From a checkpoint of a small mixture-of-experts model trained on Wikipedia.
Size: width 448, vocabulary 8192, 89.8M parameters.
Experts: 48 experts in each of 7 layers, 240 squared ReLU neurons an expert, 2 picks a token, a shared expert of 320 neurons.
Below are experts of layer 2 (counted from 0) of a mixture-of-experts language model. Rows are named router (the router's row for the expert), up (a neuron's input weights, with its number) and show model dimensions 64-127. Each number is 50 + 12 x the weight over its row's rms, rounded and kept within 0 to 99.
Before each expert's rows: "mostly gets" lists some tokens that are sent to it at least half of the time. This comes from a sample of Wikipedia text that the model never trained on.

# expert 24
mostly gets: "No", "List", "loan", "Source", "Al", "San"
router:58 62 46 53 55 37 52 56 47 40 70 26 39 52 59 44 43 66 34 61 70 57 42 21 68 45 66 40 40 59 46 33 78 56 47 31 41 49 75 32 40 70 52 39 49 55 74 48 59 57 69 82 45 52 39 60 53 49 66 17 49 55 66 37
up0:58 70 67 31 30 47 50 66 64 32 36 52 45 46 64 51 57 57 43 30 58 61 64 55 65 47 66 52 33 54 04 51 56 85 36 49 42 53 54 35 41 53 71 50 24 47 48 55 42 49 45 46 64 81 40 51 55 37 37 30 46 47 53 67
up1:61 52 61 32 58 44 43 84 43 64 40 46 65 48 60 46 52 44 73 43 47 46 63 52 38 36 41 42 21 48 56 44 50 52 59 48 50 33 35 35 38 40 33 54 47 54 63 43 63 43 43 52 65 58 48 68 69 57 57 66 51 42 56 51
up2:46 46 44 50 41 35 52 50 70 77 28 56 45 64 53 62 39 49 47 53 60 25 43 62 52 59 44 57 52 40 42 32 47 62 68 46 34 54 45 46 53 70 63 58 39 68 40 43 51 60 58 36 50 65 60 60 58 59 46 27 48 49 63 47
up3:48 48 39 28 45 63 65 50 31 65 59 68 56 60 60 45 50 51 73 56 43 55 43 34 56 39 33 39 37 35 43 35 66 55 67 57 62 52 59 53 68 58 51 50 53 29 58 44 52 66 52 36 57 51 59 34 49 67 53 68 63 63 52 40
up4:53 59 54 46 49 75 58 34 43 53 48 61 56 52 48 58 30 66 56 60 30 70 60 54 35 76 42 69 44 30 52 15 52 61 60 53 70 37 34 38 49 22 54 65 55 44 55 39 54 80 37 45 44 52 40 65 68 42 50 44 36 49 62 29
up5:37 43 62 50 37 51 44 42 62 27 50 62 56 69 45 51 57 50 38 52 58 55 58 61 61 50 47 62 75 54 42 45 59 54 64 45 52 66 55 45 50 58 46 40 57 71 45 50 54 50 56 54 40 54 50 48 43 43 58 56 51 52 21 68
up6:49 51 45 43 45 47 63 49 61 68 47 49 38 52 40 58 58 54 42 43 36 71 58 40 63 45 47 55 62 52 49 63 35 72 76 39 47 24 75 37 46 48 73 56 55 73 45 40 37 53 39 44 47 51 33 52 51 48 91 51 37 20 68 35
up7:74 65 39 51 57 53 65 55 58 52 57 33 30 66 42 44 53 71 47 37 46 65 38 59 52 49 29 52 36 62 59 54 34 54 70 46 62 42 57 65 55 49 39 62 56 68 66 49 60 47 59 64 65 55 51 45 34 61 40 37 50 35 46 37
up8:72 21 44 60 42 60 58 49 55 46 40 49 37 45 51 48 32 27 75 52 60 34 44 81 45 55 53 40 44 39 65 59 51 51 39 46 42 46 44 39 44 45 47 35 47 51 46 27 28 56 40 37 63 44 31 58 48 31 68 59 48 43 59 71
up9:41 43 42 62 55 57 47 33 71 56 39 52 41 65 41 62 48 42 35 56 33 58 54 50 50 48 45 57 24 67 49 32 28 56 67 60 45 77 52 58 55 61 48 39 58 48 60 51 46 61 52 44 40 77 53 48 59 18 44 48 50 62 53 51
up10:49 52 48 50 54 41 51 57 87 57 32 62 54 61 68 46 47 38 29 49 76 48 66 58 59 50 43 64 47 45 76 60 44 40 54 40 30 64 43 50 31 59 51 66 41 56 50 56 63 56 56 55 55 63 46 55 39 42 59 50 42 42 60 64
up11:47 64 47 84 46 49 72 57 62 44 50 61 28 25 40 59 40 62 69 64 52 40 71 64 61 32 58 29 53 45 56 44 47 42 51 60 45 49 54 44 43 32 42 42 44 29 56 64 62 49 59 45 34 71 58 54 36 65 27 66 54 24 51 51
up12:32 43 47 45 51 52 45 53 30 54 49 42 49 59 59 38 53 37 28 47 55 60 48 65 35 50 36 59 39 57 38 49 36 82 37 39 68 48 70 44 51 41 48 68 43 67 66 46 60 39 25 57 52 54 49 58 45 46 50 38 58 49 54 53
up13:46 45 49 55 42 51 66 59 47 43 34 43 54 42 50 36 56 65 33 59 48 56 52 45 56 36 47 51 59 43 62 39 70 69 38 53 63 27 41 60 46 43 50 66 51 61 53 72 41 42 55 51 58 50 58 43 40 58 54 40 58 41 52 59
up14:47 64 51 42 39 58 74 45 40 27 29 53 46 48 42 46 51 37 56 35 49 67 48 46 59 64 48 68 37 47 31 52 47 64 49 38 58 65 35 50 59 58 51 34 35 44 39 65 44 63 55 43 54 48 63 53 55 47 45 51 50 44 40 43
up15:63 68 33 65 45 80 39 61 45 33 62 40 44 65 65 39 50 37 56 38 52 51 57 56 61 52 37 81 58 69 43 44 62 64 26 42 55 57 60 66 29 48 62 56 67 63 43 38 33 25 50 57 76 61 62 42 22 51 53 49 44 37 57 60
up16:50 57 51 57 61 62 39 67 53 15 44 46 42 40 52 32 42 45 37 33 56 51 50 78 45 46 43 59 63 44 49 66 46 52 42 41 48 50 50 53 48 56 55 52 44 36 35 49 32 42 66 45 59 52 41 49 49 55 50 68 53 59 77 70
up17:42 57 48 39 71 52 62 56 54 49 54 49 59 51 56 41 44 47 54 50 48 46 67 61 51 43 36 57 53 53 44 36 31 52 47 70 56 59 47 43 36 47 63 56 41 54 44 47 32 22 59 36 41 46 39 47 51 33 48 51 43 52 29 48
up18:48 64 51 58 66 43 76 67 40 41 41 45 30 38 38 63 50 39 72 54 35 40 38 49 47 47 43 71 42 66 31 50 69 71 49 39 51 47 54 41 58 34 29 71 45 55 70 51 44 30 55 50 52 53 57 58 34 41 59 73 46 53 36 44
up19:47 54 56 45 37 39 44 47 27 66 56 40 57 48 48 49 47 26 50 49 60 45 38 59 71 51 39 50 56 27 27 39 53 62 53 52 61 45 34 46 60 54 62 48 62 37 61 38 36 44 40 55 51 49 41 42 54 52 58 67 55 34 56 27
up20:44 44 59 26 53 59 64 57 41 37 43 50 46 54 37 65 49 53 72 50 53 68 25 33 46 35 73 53 42 35 53 55 58 50 48 39 48 51 25 54 63 42 61 67 52 39 57 53 57 43 68 29 43 50 46 39 28 67 42 69 65 55 51 54
up21:59 57 52 51 54 36 38 53 33 59 48 61 34 43 47 41 36 60 50 41 27 34 45 57 78 39 48 63 55 35 44 49 53 41 60 39 76 48 50 62 49 39 60 64 58 71 48 32 56 44 51 44 50 34 43 60 44 55 40 52 45 31 57 32
up22:58 26 67 31 48 80 46 39 53 46 42 70 51 41 49 51 41 40 44 52 36 49 75 55 63 74 46 50 56 51 43 34 58 54 46 49 47 69 63 56 68 59 49 46 40 49 53 56 41 49 57 52 40 49 44 48 32 54 37 34 56 64 60 43
up23:40 78 49 71 40 41 29 33 41 43 42 30 69 45 38 44 73 31 41 46 62 44 54 49 40 52 72 80 69 41 43 51 57 27 68 40 59 70 36 58 84 47 46 55 47 46 37 57 36 57 52 40 55 62 35 50 41 50 64 57 55 46 45 57
up24:39 47 49 42 66 45 57 73 64 50 39 61 77 49 54 36 27 47 42 57 65 69 35 31 43 49 52 49 48 60 33 55 61 67 37 43 54 61 40 44 47 59 53 55 47 68 37 49 30 61 52 61 58 63 59 45 59 35 60 69 47 40 44 54
up25:65 40 61 46 55 48 58 37 83 61 41 63 62 55 39 29 28 53 43 32 46 82 61 38 45 53 55 61 34 32 56 29 52 58 55 63 31 80 39 54 55 49 46 67 46 36 51 49 52 65 46 55 52 49 74 54 78 59 71 54 59 54 60 64
up26:60 22 60 47 47 60 61 53 35 41 43 53 64 62 41 61 33 49 40 31 44 38 35 65 38 64 49 51 68 44 45 60 38 73 32 40 46 58 52 25 70 55 27 71 69 56 56 54 24 62 51 47 32 74 42 56 63 35 42 50 60 26 53 62
up27:43 64 48 17 68 54 38 49 57 20 39 75 45 64 44 42 24 54 39 35 33 38 31 43 40 53 62 64 45 53 39 60 62 47 37 45 49 53 60 53 36 17 33 60 49 40 35 51 35 75 39 48 39 61 60 50 38 54 41 56 68 55 49 42
up28:54 45 44 49 30 57 43 61 49 58 47 34 46 67 40 54 38 37 57 39 32 42 56 53 50 56 33 45 26 43 49 66 44 53 59 55 44 15 71 62 33 55 58 64 76 58 49 48 58 49 27 29 51 38 47 28 47 56 41 49 43 47 55 33
up29:75 34 47 31 44 47 36 23 52 41 39 40 52 59 24 61 60 27 44 47 51 62 73 58 61 53 55 39 52 47 68 44 35 57 50 56 49 69 37 45 48 59 35 73 65 52 56 28 44 41 50 54 39 44 63 59 61 47 66 40 58 39 38 37
up30:46 49 46 28 56 63 50 50 46 66 50 49 48 54 57 47 16 42 25 60 47 75 29 45 32 56 55 47 42 43 67 60 37 53 46 38 64 29 56 39 50 44 31 68 43 31 60 42 47 39 32 42 44 50 60 58 47 43 49 63 72 70 59 48
up31:59 27 29 52 56 28 53 62 43 51 47 50 53 41 40 44 42 64 65 33 56 71 39 61 53 41 70 61 48 49 24 49 57 38 67 57 50 37 26 47 33 45 56 44 69 35 67 64 56 52 37 49 61 42 60 65 47 39 65 40 51 47 47 52
up32:54 32 72 54 68 49 56 52 60 56 59 49 45 71 68 61 36 46 41 72 44 64 50 70 49 47 50 64 53 40 55 53 52 61 47 50 71 50 33 31 30 44 39 49 54 56 63 51 32 42 39 28 45 44 39 46 52 46 56 37 52 66 36 39
up33:55 71 42 50 18 50 76 60 73 32 49 58 45 75 58 46 65 49 44 46 24 57 52 50 32 39 38 45 24 58 62 60 53 60 54 69 54 60 80 36 43 54 41 50 56 31 37 54 27 24 52 60 53 58 50 31 40 47 66 43 38 55 61 50
up34:63 38 53 29 52 56 32 65 56 64 57 67 33 63 53 48 30 56 57 48 40 48 42 46 55 60 58 37 59 53 33 55 45 59 48 39 62 56 42 54 47 38 46 67 42 77 49 58 56 40 53 40 41 55 45 53 61 72 36 21 80 47 54 28

# expert 5
mostly gets: " Genus", " Coordinates", " Website", " Clade", " Animalia", " Phylum"
router:60 57 56 65 53 54 25 51 35 26 70 48 51 72 54 61 33 62 54 46 45 41 53 43 37 28 61 63 46 48 38 43 67 45 36 45 41 41 62 45 36 48 43 29 52 52 45 33 60 32 61 67 52 52 36 60 32 55 61 30 56 40 58 49
up0:19 42 34 51 48 30 61 34 33 84 52 61 60 44 59 51 36 53 44 59 38 48 45 57 49 47 63 57 71 45 64 55 36 49 41 41 66 57 44 48 59 43 46 59 66 53 49 61 50 41 69 39 36 51 61 58 36 30 62 51 58 38 21 77
up1:56 56 63 28 29 47 63 51 65 34 52 43 40 41 37 36 51 71 65 31 36 73 32 53 55 70 63 58 53 69 42 46 47 50 54 58 51 38 56 50 50 55 61 70 38 46 42 40 47 48 64 31 27 33 53 33 55 47 41 57 36 48 42 38
up2:69 51 45 56 47 29 42 50 42 48 41 48 68 39 24 42 38 55 67 48 50 33 51 56 47 57 53 45 40 48 49 53 73 44 45 55 52 60 35 49 67 49 42 51 55 43 47 68 41 49 45 40 25 50 42 60 79 49 58 55 33 35 68 40
up3:38 46 67 64 32 58 63 38 50 42 48 55 49 52 46 34 57 46 61 51 67 43 50 34 48 55 50 55 42 53 41 37 52 47 62 65 38 53 39 61 57 30 47 33 49 48 57 56 68 51 60 63 53 69 45 69 42 40 76 51 51 45 59 29
up4:34 37 68 44 42 66 49 44 41 79 42 85 70 44 53 46 38 32 65 49 40 42 57 37 57 52 39 67 43 60 40 39 43 57 72 46 54 40 47 76 53 58 73 64 69 65 69 48 53 52 56 63 50 63 47 56 35 51 42 51 41 65 52 43
up5:46 44 31 45 37 43 74 60 48 80 46 60 74 60 50 28 56 36 69 40 63 71 30 57 58 56 53 44 55 30 47 45 55 65 52 54 39 50 56 48 68 57 49 48 41 61 56 48 63 64 68 49 59 53 28 63 44 70 32 58 42 30 60 50
up6:63 50 59 59 68 59 55 56 66 52 48 50 47 55 50 38 32 48 58 54 71 68 42 44 49 79 35 44 51 37 58 49 28 53 46 70 59 36 60 77 80 36 65 47 52 60 55 47 58 55 80 36 61 30 37 43 47 54 41 58 64 41 53 39
up7:22 47 58 62 61 50 54 29 50 50 42 30 43 60 52 26 66 62 63 34 51 47 47 54 54 51 46 50 42 50 34 75 65 66 51 44 45 45 43 49 45 48 51 38 46 48 65 45 45 56 35 50 54 62 67 40 59 56 39 65 31 61 53 60
up8:40 70 71 55 33 63 52 50 60 58 36 46 48 57 40 39 45 46 66 35 73 59 44 52 46 70 41 43 48 38 53 60 62 64 75 51 42 24 56 49 58 47 44 71 42 45 38 55 51 58 62 53 63 66 49 61 34 55 33 45 63 66 47 51
up9:49 26 49 48 38 66 69 40 66 52 55 60 36 56 36 46 59 36 41 25 31 59 47 69 58 44 55 46 68 46 65 37 43 48 64 55 46 53 66 40 62 43 54 35 60 72 40 46 38 64 49 50 46 57 54 45 44 63 42 86 38 40 40 55
up10:66 43 54 46 67 48 49 44 75 48 52 55 43 56 36 47 57 54 26 47 44 49 24 37 52 51 66 59 49 55 38 70 47 77 44 83 42 52 50 67 47 54 67 68 54 57 52 42 36 58 57 31 47 58 67 41 49 63 40 66 66 70 42 61
up11:47 50 70 52 57 55 60 52 52 58 41 65 38 50 38 38 46 44 57 35 62 45 72 69 54 58 67 54 77 49 58 47 46 70 32 42 40 14 33 50 83 41 53 42 49 38 67 59 48 44 69 44 65 46 46 53 61 61 58 50 49 57 26 33
up12:60 38 37 70 29 57 52 58 46 38 43 58 48 48 36 53 48 51 64 49 62 31 51 41 51 60 59 52 49 43 53 54 51 33 42 62 47 58 61 57 44 42 55 53 33 53 41 52 30 53 48 43 16 53 46 52 47 47 60 44 60 43 50 61
up13:76 52 63 42 49 68 46 64 49 30 39 36 33 50 62 51 50 50 34 50 47 39 44 57 53 58 42 51 45 46 79 44 38 64 44 71 31 52 39 52 53 30 56 50 52 46 55 42 78 34 74 44 53 66 44 60 60 38 19 55 28 59 59 65
up14:52 59 52 35 69 58 63 42 55 42 62 69 36 38 34 24 39 42 38 37 66 55 49 70 44 73 51 62 44 53 66 36 57 53 64 48 25 35 53 48 49 62 49 26 55 33 71 53 20 57 48 57 41 59 49 66 49 41 55 52 52 40 53 44
up15:42 50 55 48 48 51 62 51 50 55 60 56 50 40 62 67 39 57 32 39 38 65 57 36 46 48 35 43 62 45 52 58 50 78 59 54 68 64 74 35 60 31 56 66 47 51 54 38 11 53 37 33 73 46 78 48 45 31 68 44 37 46 57 74
up16:29 57 44 69 43 52 40 49 52 55 50 42 67 51 38 44 39 78 46 69 87 51 41 40 47 61 44 51 34 56 44 51 40 54 59 55 45 60 52 60 48 41 46 49 44 44 64 57 44 63 44 39 48 42 43 51 57 51 35 46 38 49 41 59
up17:27 51 47 36 50 33 50 40 52 38 56 39 60 33 50 53 50 53 66 29 43 39 58 46 61 48 69 46 44 58 40 60 47 36 39 46 32 45 30 58 62 35 51 50 43 42 30 43 46 42 51 38 48 46 43 51 86 46 56 71 41 52 53 47
up18:50 47 38 46 51 45 33 65 40 46 39 45 54 60 16 51 42 47 59 39 52 46 52 60 41 61 59 37 47 41 48 53 55 66 79 51 76 31 53 32 38 38 35 63 56 45 46 52 21 46 61 34 61 56 53 49 40 36 39 57 41 37 52 45
up19:19 54 56 40 61 49 66 45 57 46 52 40 67 25 63 54 57 60 54 47 60 62 42 32 41 52 44 56 42 53 40 57 48 60 44 89 41 25 30 53 30 52 64 72 64 55 47 28 32 60 53 52 44 56 57 49 64 71 62 33 86 61 45 51
up20:43 50 61 49 21 61 62 47 54 60 71 50 46 54 45 46 57 53 59 70 63 46 43 37 34 36 45 39 38 49 31 33 49 56 36 44 40 46 60 54 37 52 46 51 26 62 86 58 43 63 54 46 53 78 67 50 57 54 41 47 33 39 63 62
up21:62 44 39 57 45 40 36 72 62 44 51 48 64 48 36 44 61 50 59 48 56 52 45 36 61 53 39 52 39 41 53 60 51 46 56 60 35 39 50 65 78 45 43 70 47 52 51 50 41 46 43 52 47 60 48 65 50 46 55 66 45 50 56 64
up22:63 61 47 43 57 41 63 48 62 66 51 69 41 39 51 49 55 39 51 32 43 65 43 54 53 55 46 33 70 49 60 35 39 59 37 51 54 56 59 56 51 46 53 42 52 43 38 81 51 59 57 47 51 48 52 56 52 33 44 36 61 46 35 40
up23:50 45 55 46 67 60 50 29 45 46 38 43 79 45 28 44 56 56 56 39 56 48 57 77 38 53 67 44 46 29 13 58 62 36 50 58 54 43 58 57 47 46 59 55 45 45 60 53 17 48 55 27 28 62 48 53 51 57 38 64 50 52 62 59
up24:63 51 36 41 41 73 67 40 68 46 32 59 43 46 40 47 51 39 52 37 46 58 14 42 45 61 79 59 32 53 46 72 58 39 51 84 36 59 38 39 66 27 30 62 42 72 58 37 37 46 58 50 26 81 36 61 46 47 73 66 69 45 42 47
up25:64 52 52 51 71 50 51 41 57 55 49 55 42 47 50 39 51 40 56 54 40 52 39 68 59 37 53 82 44 33 59 56 60 51 56 58 33 51 40 43 67 54 52 66 60 61 55 36 26 67 53 37 35 58 50 50 49 35 54 50 21 56 37 46
up26:59 52 55 45 45 51 39 53 64 37 31 48 44 51 36 41 22 68 56 34 65 59 43 38 44 65 37 80 32 34 36 62 62 52 46 39 44 42 76 53 46 45 36 49 51 40 42 31 35 58 47 34 18 62 49 62 48 75 73 61 53 55 49 65
up27:42 49 52 27 41 82 61 69 53 60 51 51 36 49 58 55 08 63 49 61 45 50 52 61 43 53 63 55 66 55 54 32 46 51 58 54 35 48 53 37 45 38 46 45 44 66 69 49 59 37 57 49 49 52 45 53 41 62 59 44 61 50 37 40
up28:76 52 44 19 36 44 34 57 56 64 47 53 30 49 69 50 52 47 42 32 42 41 35 35 50 56 30 47 68 59 62 55 38 45 74 30 57 39 56 36 57 61 53 35 45 37 62 47 43 58 61 45 46 56 57 61 41 62 61 53 62 39 57 56
up29:73 48 50 70 35 54 61 57 69 37 37 63 52 51 50 53 58 44 53 49 62 47 61 48 43 58 61 67 52 30 49 45 56 51 73 55 37 79 53 51 26 46 52 74 50 63 59 47 40 47 46 41 43 55 63 56 43 50 39 26 79 34 43 61
up30:54 60 58 49 54 48 55 64 50 48 54 34 41 53 37 44 27 49 54 35 48 46 43 54 44 61 58 58 33 57 65 37 63 34 66 54 33 19 68 53 70 48 52 38 44 69 62 43 52 53 43 43 69 64 46 38 46 58 58 75 43 56 59 53
up31:64 33 66 65 49 76 50 45 51 33 45 44 27 57 34 21 53 32 49 55 61 51 37 39 71 71 50 40 71 53 38 47 41 80 37 64 49 44 49 39 44 64 55 41 49 63 55 66 52 58 50 34 33 74 42 38 51 59 57 44 54 60 50 68
up32:47 51 43 31 58 46 46 63 55 80 46 45 45 44 51 55 39 43 49 30 60 62 41 52 39 73 56 51 51 51 25 45 50 48 69 46 53 80 60 63 61 63 45 67 39 69 56 40 57 36 35 53 46 54 53 46 50 54 48 35 52 65 58 41
up33:52 50 48 60 49 64 52 53 38 29 46 46 60 53 43 45 40 65 51 51 40 62 64 33 43 52 49 35 60 33 62 56 26 52 63 58 46 74 59 38 50 36 45 42 57 49 38 59 59 57 34 50 23 57 45 49 46 55 72 39 51 68 38 65
up34:37 59 50 65 47 38 45 42 49 62 37 49 24 54 31 71 44 75 69 30 50 44 50 39 65 54 37 46 55 51 38 48 23 43 60 52 69 41 55 57 53 55 67 71 56 35 62 44 45 48 58 36 38 54 42 47 59 68 59 58 39 33 59 50

# expert 33
mostly gets: "present", "Wh", "High", "with", "#", "<"
router:70 55 67 41 61 55 54 60 51 31 51 39 39 39 56 57 67 72 30 59 58 66 55 48 77 50 70 55 60 56 55 35 46 49 61 31 47 45 67 27 51 65 60 38 66 78 61 44 56 38 65 63 45 38 47 40 51 44 78 14 52 53 61 40
up0:31 85 59 57 65 54 47 72 70 67 55 38 57 57 58 56 22 50 52 45 42 48 56 49 63 44 54 46 63 35 39 56 42 60 45 59 54 44 39 31 36 51 69 77 72 47 29 61 60 47 48 43 46 71 48 49 56 56 47 53 51 57 38 70
up1:56 30 65 58 34 64 41 31 52 42 42 50 51 41 36 60 57 46 68 28 61 43 54 59 56 49 32 50 52 81 49 34 41 27 62 56 66 54 56 45 61 74 33 61 38 33 54 65 40 50 46 49 59 68 52 49 40 31 40 61 22 56 46 54
up2:56 55 45 58 37 49 54 28 54 64 57 50 64 64 61 56 50 67 58 43 50 54 46 51 40 62 55 41 54 39 40 35 74 53 24 46 31 65 69 47 43 48 40 72 38 44 57 57 45 58 50 42 46 64 53 57 24 81 39 56 39 53 27 58
up3:66 38 49 45 58 52 55 36 43 51 56 44 67 38 37 42 19 67 59 44 39 53 42 56 56 69 52 53 60 57 32 39 53 41 63 28 43 34 49 75 37 59 71 56 47 40 40 49 54 47 35 60 32 43 53 40 46 51 38 56 54 20 55 36
up4:70 66 50 51 56 63 61 54 43 49 51 62 29 53 47 75 38 43 39 55 43 43 48 69 47 65 54 49 35 63 70 48 35 35 41 76 59 45 36 48 50 69 50 63 66 42 54 43 58 45 49 48 33 64 47 37 35 44 55 64 36 29 57 63
up5:73 36 61 54 41 28 66 43 31 48 30 51 77 43 51 60 57 61 60 46 50 61 47 45 53 56 54 50 53 42 53 36 57 40 53 41 46 62 63 50 59 66 54 40 69 56 63 34 70 41 57 36 46 63 44 53 41 61 50 62 46 65 53 57
up6:52 57 57 51 52 51 35 31 66 33 58 31 44 53 47 48 55 36 52 65 40 52 54 61 23 46 44 57 41 63 64 61 44 44 39 37 65 45 56 45 50 43 65 54 36 65 55 45 37 44 55 46 39 53 55 41 34 56 52 47 53 48 57 71
up7:67 58 48 30 56 48 34 29 64 51 47 51 88 66 47 42 48 37 56 41 43 37 76 64 40 48 58 47 53 81 63 67 71 57 30 52 43 45 54 34 50 51 54 61 47 32 49 32 51 35 38 39 36 39 42 36 80 53 40 52 59 10 51 58
up8:56 58 32 33 58 66 53 47 86 45 42 59 42 55 48 52 51 52 55 49 67 46 46 55 62 75 30 56 40 53 62 47 63 53 54 74 47 57 62 62 82 32 54 73 57 57 51 42 48 36 63 55 43 49 38 47 43 41 70 75 60 34 43 57
up9:52 27 59 52 21 45 48 22 59 52 19 42 31 41 60 46 53 42 56 36 54 54 61 48 59 69 55 50 70 59 48 48 47 51 44 31 53 45 41 56 50 65 36 65 51 69 52 74 44 48 47 53 31 50 70 41 55 48 46 42 71 49 40 60
up10:43 65 44 53 55 67 81 50 46 46 33 71 69 41 47 52 44 30 51 59 47 42 38 45 33 69 66 40 56 51 70 42 39 41 49 63 51 49 68 65 29 32 33 50 35 25 50 56 38 58 51 54 60 61 59 44 38 42 70 62 51 42 43 63
up11:37 39 50 46 58 62 48 34 42 61 57 48 52 55 49 39 64 39 55 33 47 53 52 41 47 46 34 54 44 49 66 61 53 46 59 61 46 18 60 58 55 59 47 45 43 49 65 64 42 53 52 46 56 59 54 55 57 65 27 50 58 35 52 68
up12:19 35 51 26 37 55 46 49 31 64 58 47 44 53 64 49 49 54 51 51 52 47 78 55 44 57 45 23 58 41 74 52 71 49 41 32 52 51 72 63 55 56 58 46 38 41 58 50 53 59 43 45 51 47 64 50 36 54 33 48 55 50 32 58
up13:80 63 68 23 53 64 68 35 56 50 69 61 47 40 54 48 57 35 54 56 57 52 55 62 44 70 39 44 52 65 49 77 37 57 43 65 42 45 41 61 71 36 74 45 52 58 35 28 13 69 49 45 62 37 68 53 43 47 47 44 64 31 41 62
up14:33 20 59 33 52 34 34 51 49 59 72 54 52 54 43 47 50 66 69 42 58 66 48 65 42 38 36 59 54 70 61 35 51 32 65 44 32 70 43 37 49 19 53 41 58 40 39 68 68 46 38 46 51 70 70 34 49 33 47 45 46 45 66 49
up15:68 49 40 35 57 58 47 56 42 47 54 67 42 47 49 47 41 40 50 41 45 67 67 58 37 39 36 53 42 39 43 44 59 39 55 76 44 43 42 46 46 51 39 68 71 40 37 31 33 47 39 57 46 57 44 58 68 40 46 59 20 77 44 60
up16:58 59 56 67 37 53 39 27 33 69 38 56 80 73 44 55 56 59 56 58 32 14 39 56 56 37 40 78 49 63 48 38 54 55 59 44 63 35 61 49 40 57 54 62 53 51 60 55 63 36 52 50 52 43 29 31 43 58 57 47 40 61 38 47
up17:48 56 62 63 63 61 65 52 34 46 57 44 56 90 45 23 52 50 63 50 51 55 24 53 38 36 52 65 67 67 59 40 39 73 47 67 50 43 45 39 48 50 51 45 47 24 47 57 53 60 47 44 78 84 47 46 58 37 36 49 46 46 47 37
up18:52 34 45 58 51 54 45 46 50 61 60 42 33 33 43 47 34 43 52 46 43 31 65 45 39 33 50 44 49 41 69 48 52 69 62 43 49 47 66 62 37 50 63 54 40 40 62 56 56 43 53 46 48 54 41 49 30 78 60 53 57 39 64 29
up19:42 33 68 65 53 63 37 50 63 37 41 55 41 54 44 58 54 51 54 53 49 50 45 54 59 69 50 48 64 75 62 54 54 55 60 53 37 42 58 66 58 41 44 40 38 60 61 53 44 65 48 41 36 40 35 40 23 66 68 47 41 48 35 38
up20:41 66 56 42 51 51 50 55 35 51 40 51 64 65 37 67 24 53 52 61 68 62 58 41 48 42 59 39 45 48 46 59 53 30 39 54 52 44 58 49 33 35 43 42 41 41 59 58 69 59 52 75 40 52 29 47 60 55 48 61 29 68 61 58
up21:76 56 48 53 46 44 44 58 38 54 44 70 22 51 42 58 36 50 47 44 45 37 50 44 55 43 45 68 54 75 57 46 71 37 40 52 63 31 64 60 58 30 50 42 36 56 55 55 31 45 56 41 47 44 67 52 56 51 54 43 20 48 59 66
up22:49 33 36 60 45 60 53 38 57 51 38 65 55 52 43 41 53 32 66 67 53 47 41 48 34 47 49 41 45 37 43 35 44 35 31 43 67 39 54 65 40 48 34 45 53 35 59 45 49 47 47 55 52 48 57 43 75 44 72 49 63 57 58 53
up23:77 59 44 45 64 66 36 54 64 50 51 33 62 27 37 42 34 37 36 67 36 32 36 49 47 56 40 58 54 28 61 31 69 41 41 42 32 25 48 50 51 17 48 49 48 68 42 52 40 56 52 53 69 50 46 52 64 79 58 51 41 36 39 35
up24:53 58 50 63 40 56 59 62 53 48 54 37 53 26 35 68 54 56 47 50 44 48 60 36 39 53 52 35 67 51 55 56 50 65 41 49 71 42 12 51 49 44 85 44 50 42 37 56 48 65 50 40 37 56 41 53 56 23 23 42 37 38 36 42
up25:61 57 45 41 51 62 73 54 65 34 53 77 52 57 52 74 25 65 56 69 64 44 65 37 30 34 39 33 50 44 51 53 68 48 19 47 55 43 53 52 42 46 68 63 34 40 50 68 48 51 61 32 40 62 50 58 64 49 20 71 56 55 43 55
up26:35 42 37 66 62 47 69 47 42 49 62 37 37 44 42 36 59 44 49 64 56 55 70 29 40 56 43 44 61 77 55 58 70 65 56 52 47 50 40 49 32 47 66 75 58 72 39 30 49 44 54 36 18 43 71 56 52 28 45 78 49 54 54 49
up27:42 70 59 56 38 41 58 27 52 73 46 74 50 60 61 50 44 31 55 46 64 56 33 49 33 79 53 51 63 45 57 61 46 52 32 49 34 47 48 47 44 60 38 39 53 41 58 42 64 54 50 53 48 51 81 35 42 76 39 42 44 56 29 42
up28:32 39 56 45 51 50 70 47 36 61 52 34 50 77 47 50 46 63 37 57 57 52 46 59 56 41 63 60 54 43 41 37 54 42 26 63 62 31 60 48 53 47 48 47 43 50 70 46 43 59 59 41 43 64 44 59 45 21 40 31 55 33 32 52
up29:35 49 66 56 53 51 64 36 49 50 58 26 36 34 58 43 51 55 28 51 47 62 48 50 52 29 64 33 53 57 53 47 67 75 87 42 52 59 55 60 43 44 52 48 37 37 32 52 32 48 61 50 52 58 58 43 49 77 56 66 28 49 49 45
up30:36 49 50 51 48 40 44 48 51 52 43 29 61 44 32 41 54 52 37 41 46 44 71 62 40 60 49 41 52 34 58 51 55 58 37 44 47 34 53 26 37 43 51 36 58 64 53 38 59 38 67 47 47 53 43 67 45 43 10 49 53 42 52 52
up31:59 46 41 60 19 62 48 46 65 46 59 59 48 71 50 26 31 36 58 62 31 31 46 63 61 39 34 40 27 61 59 48 46 46 55 58 50 50 65 34 38 64 55 68 59 65 55 40 49 44 56 39 60 53 47 73 48 48 53 46 50 52 60 33
up32:23 54 66 31 57 62 58 71 25 41 40 46 39 55 61 49 33 43 39 59 35 68 39 30 69 47 55 57 59 46 56 28 37 32 43 57 32 65 60 58 68 47 71 69 68 55 47 47 39 45 61 53 51 52 54 45 25 44 37 71 60 27 56 47
up33:55 31 67 45 44 48 62 54 50 42 56 34 54 70 80 34 39 48 44 56 45 53 54 43 29 67 54 49 62 40 34 64 26 78 49 43 34 41 36 59 70 32 41 65 60 63 51 40 59 58 55 54 59 40 53 45 48 65 20 66 44 42 31 54
up34:64 37 59 44 33 34 55 53 44 63 63 64 43 22 42 62 63 65 71 57 55 50 24 61 39 67 28 63 50 77 58 57 68 58 40 75 66 32 43 57 37 48 61 53 51 44 53 64 63 55 54 39 50 46 61 56 32 25 48 56 32 71 45 53